From a checkpoint of a small mixture-of-experts model trained on Wikipedia.
Size: 9 layers, width 224, vocabulary 32000, 28M parameters.
Experts: 128 experts in each of 6 layers, 32 ReGLU neurons an expert, 8 picks a token, a softmax router.
Training: a variant of Muon for the experts, 280M tokens, 9646 steps.
Below are experts of layer 3 (counted from 0) of a mixture-of-experts language model. Rows are named router (the router's row for the expert), gate (a neuron's input weights, with its number), up (a neuron's input weights, with its number) and show model dimensions 56-111. Each number is 200 + 40 x the weight over its row's rms, rounded and kept within 0 to 999.
Before each expert's rows: "comes after" lists some tokens at least twice as common just before its tokens as in all text; "mostly gets" lists some tokens that are sent to it at least half of the time. This comes from a sample of Wikipedia text that the model never trained on. Tokens count by the router's weight.

# expert 47
comes after: " was", " is", " It", " it", " he", " which"
mostly gets: " was", " is", " were", " are", " has", " been"
router,175,208,166,231,171,172,230,197,171,214,233,237,219,181,145,249,177,242,254,301,195,134,191,234,133,159,177,259,188,162,164,283,144,233,151,162,235,200,239,170,198,165,280,164,188,213,166,159,239,205,230,215,201,194,196,185
gate0,269,183,214,117,136,227,214,204,264,189,151,176,224,177,188,252,196,216,201,184,199,163,180,260,210,311,191,275,257,218,222,181,224,198,237,245,246,231,248,192,161,118,199,208,194,253,158,139,245,238,120,164,210,211,122,181
up0,246,202,148,189,114,218,151,171,204,167,158,221,222,215,193,226,153,136,163,232,202,209,195,303,153,250,213,218,202,128,208,190,234,208,248,216,221,212,187,205,207,142,190,158,236,222,188,216,228,214,175,175,236,172,178,120
gate1,197,139,151,113,223,240,212,204,192,225,255,168,230,100,195,243,215,170,207,172,242,162,170,144,204,210,267,170,263,149,161,199,223,231,246,204,234,232,161,228,146,225,179,165,187,229,217,229,239,225,249,288,218,142,211,272
up1,229,167,183,193,196,195,247,215,192,166,199,156,248,197,218,241,244,179,193,181,232,164,189,153,199,189,218,191,257,210,180,207,272,254,207,220,252,143,167,252,170,214,174,139,241,196,242,222,260,277,247,220,191,150,264,238
gate2,124,218,214,107,118,172,227,193,193,170,207,255,214,161,163,187,159,241,150,203,192,210,192,151,268,167,200,209,254,186,185,240,158,162,177,235,180,201,171,217,226,184,239,241,194,236,197,202,184,220,228,160,286,248,229,260
up2,127,189,185,126,135,248,181,232,242,218,245,216,242,181,173,150,154,209,200,230,212,166,192,185,169,184,264,153,286,225,221,181,141,148,189,178,194,153,208,273,198,160,233,181,198,220,283,229,164,215,227,108,261,222,109,206
gate3,177,188,173,164,173,203,182,190,138,240,185,285,225,209,183,175,207,205,234,154,188,241,307,225,179,248,167,190,221,188,282,139,199,210,205,175,210,309,179,226,295,167,211,166,209,256,153,239,95,99,248,236,211,221,197,201
up3,203,196,174,203,192,208,182,183,174,226,164,237,228,208,197,128,217,204,202,115,220,253,256,209,176,245,219,220,168,203,249,123,191,192,224,201,225,325,155,206,252,173,196,175,206,252,162,229,93,155,224,204,209,209,219,159
gate4,207,142,207,234,173,196,218,200,190,169,207,249,202,201,207,292,234,170,216,161,148,176,201,178,160,173,191,200,246,208,223,188,187,222,192,176,124,172,191,226,258,203,202,302,211,202,134,116,218,186,137,114,172,126,147,184
up4,210,237,222,126,252,219,190,149,201,177,162,189,243,204,211,173,178,211,194,244,207,202,180,245,196,225,196,238,169,188,192,214,185,218,208,182,235,175,202,197,206,168,217,171,243,197,253,287,207,170,244,226,221,242,187,205
gate5,215,227,200,189,178,231,259,170,223,154,181,149,210,155,196,209,192,193,217,221,168,116,249,242,193,205,97,208,264,230,221,291,174,186,168,151,152,235,181,217,227,197,227,217,145,172,235,164,260,132,142,172,149,202,119,242
up5,280,171,144,178,171,220,213,137,196,233,202,235,174,174,198,274,183,154,169,256,168,205,167,253,154,128,109,216,201,251,197,195,146,227,167,200,230,198,205,220,170,141,228,236,142,232,232,326,220,230,243,278,143,244,209,183
gate6,163,269,210,237,198,139,238,221,205,122,230,230,152,178,157,194,234,232,207,244,125,219,204,193,263,161,278,264,161,219,220,196,171,173,197,234,142,250,190,203,248,227,208,218,120,171,176,165,157,227,106,227,194,167,220,320
up6,197,215,261,224,182,226,235,160,164,152,187,230,254,211,165,199,195,252,201,209,152,271,204,221,166,183,221,148,251,178,186,224,136,233,218,195,134,233,188,171,207,211,284,142,203,184,168,152,193,172,161,171,204,201,184,242
gate7,115,227,210,200,182,239,130,174,184,197,229,181,188,223,275,165,175,247,232,255,192,146,120,125,210,215,243,182,198,181,195,179,188,229,215,180,155,241,172,189,171,229,217,129,163,155,214,230,87,141,214,207,205,156,256,222
up7,199,194,227,229,265,179,207,247,305,200,254,232,186,191,188,230,182,177,242,223,181,270,164,206,220,183,133,281,240,205,191,234,262,206,228,137,156,216,153,257,192,182,194,175,225,191,163,155,271,159,101,166,167,217,159,236
gate8,202,243,229,215,242,166,183,217,201,246,305,177,172,191,180,143,240,305,202,164,214,228,198,186,225,173,230,160,215,290,260,199,222,216,203,181,212,297,201,216,100,185,249,249,321,198,196,165,235,164,252,222,205,173,157,221
up8,234,214,209,149,249,245,179,202,230,198,150,231,213,242,239,242,125,222,222,188,223,204,285,228,203,256,113,174,166,205,290,250,204,212,193,282,268,171,122,240,234,186,142,149,178,235,213,185,255,214,126,185,261,166,152,140
gate9,198,302,186,235,214,218,221,169,185,232,158,150,184,259,230,233,173,272,163,248,242,192,195,243,220,204,211,181,242,248,234,188,181,254,220,269,209,189,166,245,185,215,229,118,255,214,214,212,226,210,139,218,196,243,207,145
up9,195,73,150,185,212,144,160,201,220,205,254,205,213,195,199,178,213,159,213,126,199,196,159,212,177,192,172,134,144,165,180,174,265,81,182,175,211,261,266,174,188,189,194,260,163,213,225,228,214,179,274,220,186,144,199,258
gate10,226,220,170,213,200,194,172,232,186,258,214,169,137,245,225,206,224,159,225,241,191,125,171,191,210,183,232,222,195,232,176,182,141,182,152,204,199,122,215,205,168,139,92,277,130,204,142,199,177,186,226,286,232,197,107,211
up10,215,162,117,217,161,219,166,239,145,212,255,218,172,212,223,168,242,145,232,193,228,150,198,221,167,263,251,257,243,192,215,227,193,198,223,209,244,181,221,197,132,205,161,218,160,183,134,169,162,217,259,263,210,236,162,213
gate11,113,203,224,211,213,131,265,122,247,183,221,218,239,106,153,240,173,193,154,218,163,157,174,166,161,157,259,232,175,269,215,104,122,125,250,187,184,220,158,214,217,272,175,158,111,212,216,243,281,195,139,151,232,200,210,239
up11,157,211,215,240,273,199,246,178,246,196,169,277,218,192,186,213,223,190,219,170,259,160,190,183,178,215,182,225,205,211,171,225,120,218,187,202,213,157,171,171,244,201,126,202,159,220,206,213,265,227,116,175,223,159,156,224
gate12,263,257,184,218,212,197,246,122,236,160,164,209,189,182,159,199,273,155,136,185,127,146,158,206,224,143,164,212,185,253,188,158,183,237,239,198,175,185,238,159,256,256,200,238,264,129,191,253,170,166,222,246,172,326,256,250
up12,196,248,237,193,178,177,147,208,222,127,177,216,229,226,185,197,197,210,105,227,204,206,211,167,234,169,198,187,116,128,196,171,227,164,226,180,198,192,201,190,247,192,155,143,157,211,211,161,220,191,161,199,191,209,222,265
gate13,127,215,183,253,178,148,122,195,224,186,210,198,268,186,255,92,251,191,190,229,188,265,195,197,226,160,210,188,119,150,147,141,268,190,176,243,201,197,212,188,230,233,218,144,195,199,167,138,200,189,169,191,171,224,253,213
up13,132,233,200,218,193,93,163,189,226,237,185,186,246,201,243,82,273,194,239,226,204,257,207,222,219,121,186,209,168,162,144,177,233,144,154,270,187,183,217,179,213,183,248,162,191,171,195,158,223,155,167,168,185,218,237,189
gate14,275,179,263,214,208,217,169,121,159,184,201,238,225,187,252,218,193,188,143,213,231,267,149,207,208,231,228,211,137,168,195,232,184,284,247,208,205,156,97,180,266,218,261,177,194,203,199,164,168,231,276,187,195,225,216,160
up14,210,244,245,209,210,224,153,221,227,210,153,153,216,278,239,174,197,178,124,202,196,202,121,125,87,230,228,204,196,276,175,190,220,170,207,188,128,171,226,126,234,251,159,199,202,215,240,207,205,158,146,178,204,178,199,137
gate15,174,143,235,176,193,215,157,284,206,254,308,188,176,213,198,165,239,185,257,164,140,257,177,163,199,186,236,175,224,151,142,215,281,202,222,200,99,191,218,220,184,201,87,220,232,137,237,140,144,184,194,228,231,119,184,222
up15,208,227,235,184,153,205,207,146,148,114,140,202,162,170,244,236,171,210,152,249,230,186,197,196,236,208,160,223,156,225,237,118,147,208,205,178,219,146,182,235,210,207,260,211,214,277,161,227,199,239,190,225,130,283,246,155
gate16,193,293,203,252,177,205,292,212,147,225,112,226,127,196,151,205,212,222,215,148,223,212,160,233,263,197,199,290,155,221,281,178,177,189,256,268,132,142,106,155,185,220,218,155,148,199,147,240,203,214,149,228,225,193,250,200
up16,250,183,240,205,273,288,111,225,222,144,196,202,265,192,240,283,176,169,177,300,202,190,155,252,192,248,122,186,231,167,164,205,172,183,128,200,263,245,182,266,126,217,239,208,178,216,178,119,199,177,164,240,195,243,145,197
gate17,206,175,260,192,198,232,172,227,178,178,170,209,137,163,193,212,208,215,149,259,184,188,266,186,245,233,175,215,157,196,203,241,197,231,279,169,179,187,195,197,218,200,205,213,208,263,218,167,142,206,198,157,157,193,184,227
up17,118,180,195,178,174,231,151,276,275,198,184,207,172,206,78,200,181,101,213,238,189,159,260,267,311,154,200,201,124,242,167,212,137,217,183,150,177,221,179,264,179,201,278,177,162,207,299,191,153,235,140,205,154,183,205,286
gate18,215,242,208,225,160,253,245,163,161,232,248,99,152,236,189,261,141,153,198,168,122,166,264,234,256,225,216,205,263,159,208,236,156,111,186,239,131,217,172,128,206,191,189,243,205,210,204,206,274,227,151,152,214,194,191,191
up18,195,147,214,169,250,140,156,205,220,168,141,261,154,218,207,170,238,184,171,201,220,284,192,166,225,169,183,209,183,254,209,133,206,265,222,180,241,176,160,228,225,198,164,154,192,244,175,278,166,199,218,104,235,186,195,218
gate19,155,203,230,133,233,288,211,192,176,208,138,139,233,158,307,185,204,218,254,224,189,166,235,82,161,228,223,189,237,154,230,116,170,215,247,153,191,165,175,151,216,297,161,175,175,207,151,216,167,218,175,169,228,188,248,147
up19,150,199,196,237,154,133,219,229,213,263,252,207,195,228,144,254,164,238,251,150,147,226,148,222,201,192,221,187,194,241,208,274,240,176,150,252,226,230,179,280,138,173,217,239,218,271,238,172,213,193,172,171,168,194,155,137
gate20,179,225,247,179,171,175,212,192,247,175,157,284,247,197,162,293,204,202,195,253,193,177,204,141,262,202,166,170,208,243,272,181,253,231,168,181,218,210,212,241,210,183,199,263,249,167,239,179,163,204,208,130,191,191,121,218
up20,219,143,172,220,276,230,192,201,171,242,250,91,174,185,267,124,177,184,216,182,195,197,200,276,191,183,209,272,196,183,142,195,184,188,244,233,182,178,183,189,209,239,200,158,113,213,150,199,232,220,207,285,190,218,259,198
gate21,216,181,198,166,241,174,235,152,228,259,180,211,226,195,224,171,210,134,166,189,210,214,165,158,155,127,189,245,170,212,207,188,178,145,217,269,251,234,231,205,208,236,186,188,192,190,185,196,271,230,136,131,216,142,232,149
up21,219,203,164,232,231,133,305,152,186,173,179,198,213,165,224,214,174,222,189,261,216,200,163,289,156,232,209,306,155,207,174,163,158,193,210,205,237,208,254,208,145,189,191,203,198,142,111,196,227,201,235,221,191,262,278,142
gate22,175,234,219,135,146,192,180,223,200,230,278,180,243,169,152,209,203,242,222,224,190,231,220,226,154,137,218,137,143,255,218,243,150,131,235,217,225,250,201,238,164,224,278,189,248,242,167,185,159,159,310,168,255,187,267,152
up22,176,274,229,120,125,227,191,240,277,327,188,170,230,189,250,183,161,194,256,216,170,204,167,154,197,224,238,126,243,297,223,249,130,177,208,195,256,233,236,253,208,116,244,230,183,171,189,197,145,189,268,227,191,186,229,173
gate23,199,265,217,248,190,220,212,236,224,181,258,296,205,162,215,164,247,314,216,272,217,136,198,156,183,267,254,222,194,148,196,182,131,227,177,193,175,290,193,181,241,220,150,180,71,181,262,175,190,142,194,274,185,231,177,299
up23,149,275,205,294,146,199,242,246,209,225,243,234,183,190,272,232,201,264,241,283,168,215,182,215,141,254,202,175,166,193,186,244,196,222,242,203,290,260,248,224,142,214,186,225,151,226,251,142,174,167,132,206,161,221,213,221
gate24,173,272,142,197,200,209,191,229,192,185,199,176,200,241,250,218,193,198,226,237,197,160,200,202,216,229,181,122,226,172,249,221,207,134,109,143,116,168,163,206,213,187,212,270,186,228,175,176,193,114,222,200,191,154,191,148
up24,180,187,207,200,200,175,174,209,234,257,162,292,216,145,213,144,211,212,185,193,179,130,141,179,214,147,235,215,208,245,189,245,195,132,199,274,176,274,191,204,158,239,207,198,204,212,160,232,174,203,141,229,174,245,198,256
gate25,205,230,231,196,203,151,163,197,219,259,145,124,243,272,253,188,169,191,184,222,214,251,229,293,164,197,139,117,144,159,192,208,190,183,212,223,252,187,209,178,221,163,158,216,179,188,210,185,169,210,219,225,245,257,153,277
up25,202,211,161,218,169,213,218,96,192,178,194,223,134,135,198,193,221,209,195,177,288,163,206,215,255,213,265,305,220,175,171,198,189,190,167,175,216,170,214,201,177,224,222,199,216,257,262,182,193,214,211,279,163,213,265,140
gate26,188,205,214,217,235,237,181,200,176,221,194,149,235,237,224,201,199,164,186,146,258,265,241,142,211,215,204,119,157,238,251,224,255,176,235,160,221,216,271,199,159,222,153,200,186,210,192,167,106,205,258,195,203,244,200,210
up26,195,211,140,302,210,228,266,171,200,190,211,215,284,227,189,249,177,139,166,158,248,186,188,158,187,157,154,201,127,231,309,206,213,225,158,194,204,175,319,221,210,221,225,237,183,211,167,203,209,221,284,185,221,235,204,166
gate27,177,203,163,205,204,143,216,237,154,166,200,126,200,203,199,164,193,207,223,216,192,189,174,155,252,248,247,176,252,165,158,146,174,268,175,196,225,264,196,249,213,205,219,180,159,186,158,213,254,160,172,189,225,231,221,214
up27,163,212,203,228,241,132,287,251,175,167,149,117,188,242,173,206,206,209,262,226,155,182,154,164,234,246,255,183,269,221,126,201,188,261,185,173,207,235,200,235,222,198,235,172,133,187,197,172,268,180,173,176,175,170,229,156
gate28,135,281,186,195,182,152,183,216,179,187,252,247,203,209,230,127,213,256,274,238,165,108,184,168,230,294,223,110,197,188,247,219,156,219,219,219,187,132,217,153,228,192,221,194,184,169,229,193,217,129,214,233,230,174,225,205
up28,131,312,212,174,193,175,189,220,178,172,246,244,207,181,252,131,217,216,285,226,156,121,201,186,231,270,198,133,192,139,232,266,179,223,241,227,178,141,205,144,280,189,232,182,178,151,214,180,209,141,187,225,260,206,268,178
gate29,276,176,206,133,150,259,213,226,241,164,170,191,246,153,245,232,199,141,232,132,224,222,214,176,157,202,172,224,199,219,192,164,154,205,208,232,140,184,241,203,220,203,219,131,213,169,211,215,195,158,142,171,215,213,198,127
up29,227,192,187,141,209,253,182,186,185,185,204,233,247,197,163,171,212,136,258,146,181,211,247,226,185,198,213,236,184,276,169,178,149,256,182,196,182,190,252,252,223,231,205,145,261,166,179,226,170,206,237,221,201,249,204,163
gate30,199,189,198,258,207,143,148,191,197,255,163,221,209,207,170,127,196,218,248,169,255,190,193,151,170,164,181,167,205,194,246,187,217,229,171,232,158,157,174,241,148,192,208,215,187,217,186,277,212,148,200,197,202,168,224,247
up30,189,218,240,208,216,331,238,225,232,177,219,147,261,187,289,251,204,194,171,191,158,217,157,203,227,141,166,206,158,224,221,194,108,152,196,181,247,250,209,228,183,221,153,188,189,174,179,82,228,244,172,192,231,256,211,175
gate31,188,169,168,148,192,237,210,276,195,210,244,309,158,164,201,202,203,187,154,193,209,133,246,164,195,203,151,152,229,198,226,168,197,239,93,164,242,186,194,282,211,185,165,143,151,255,197,123,224,166,161,293,234,213,203,240
up31,198,251,201,198,121,216,142,154,227,189,180,133,228,265,194,270,175,210,238,183,186,277,137,229,188,238,194,228,171,185,224,233,225,113,246,194,193,254,270,190,161,211,258,215,232,185,261,220,188,176,302,146,185,170,177,160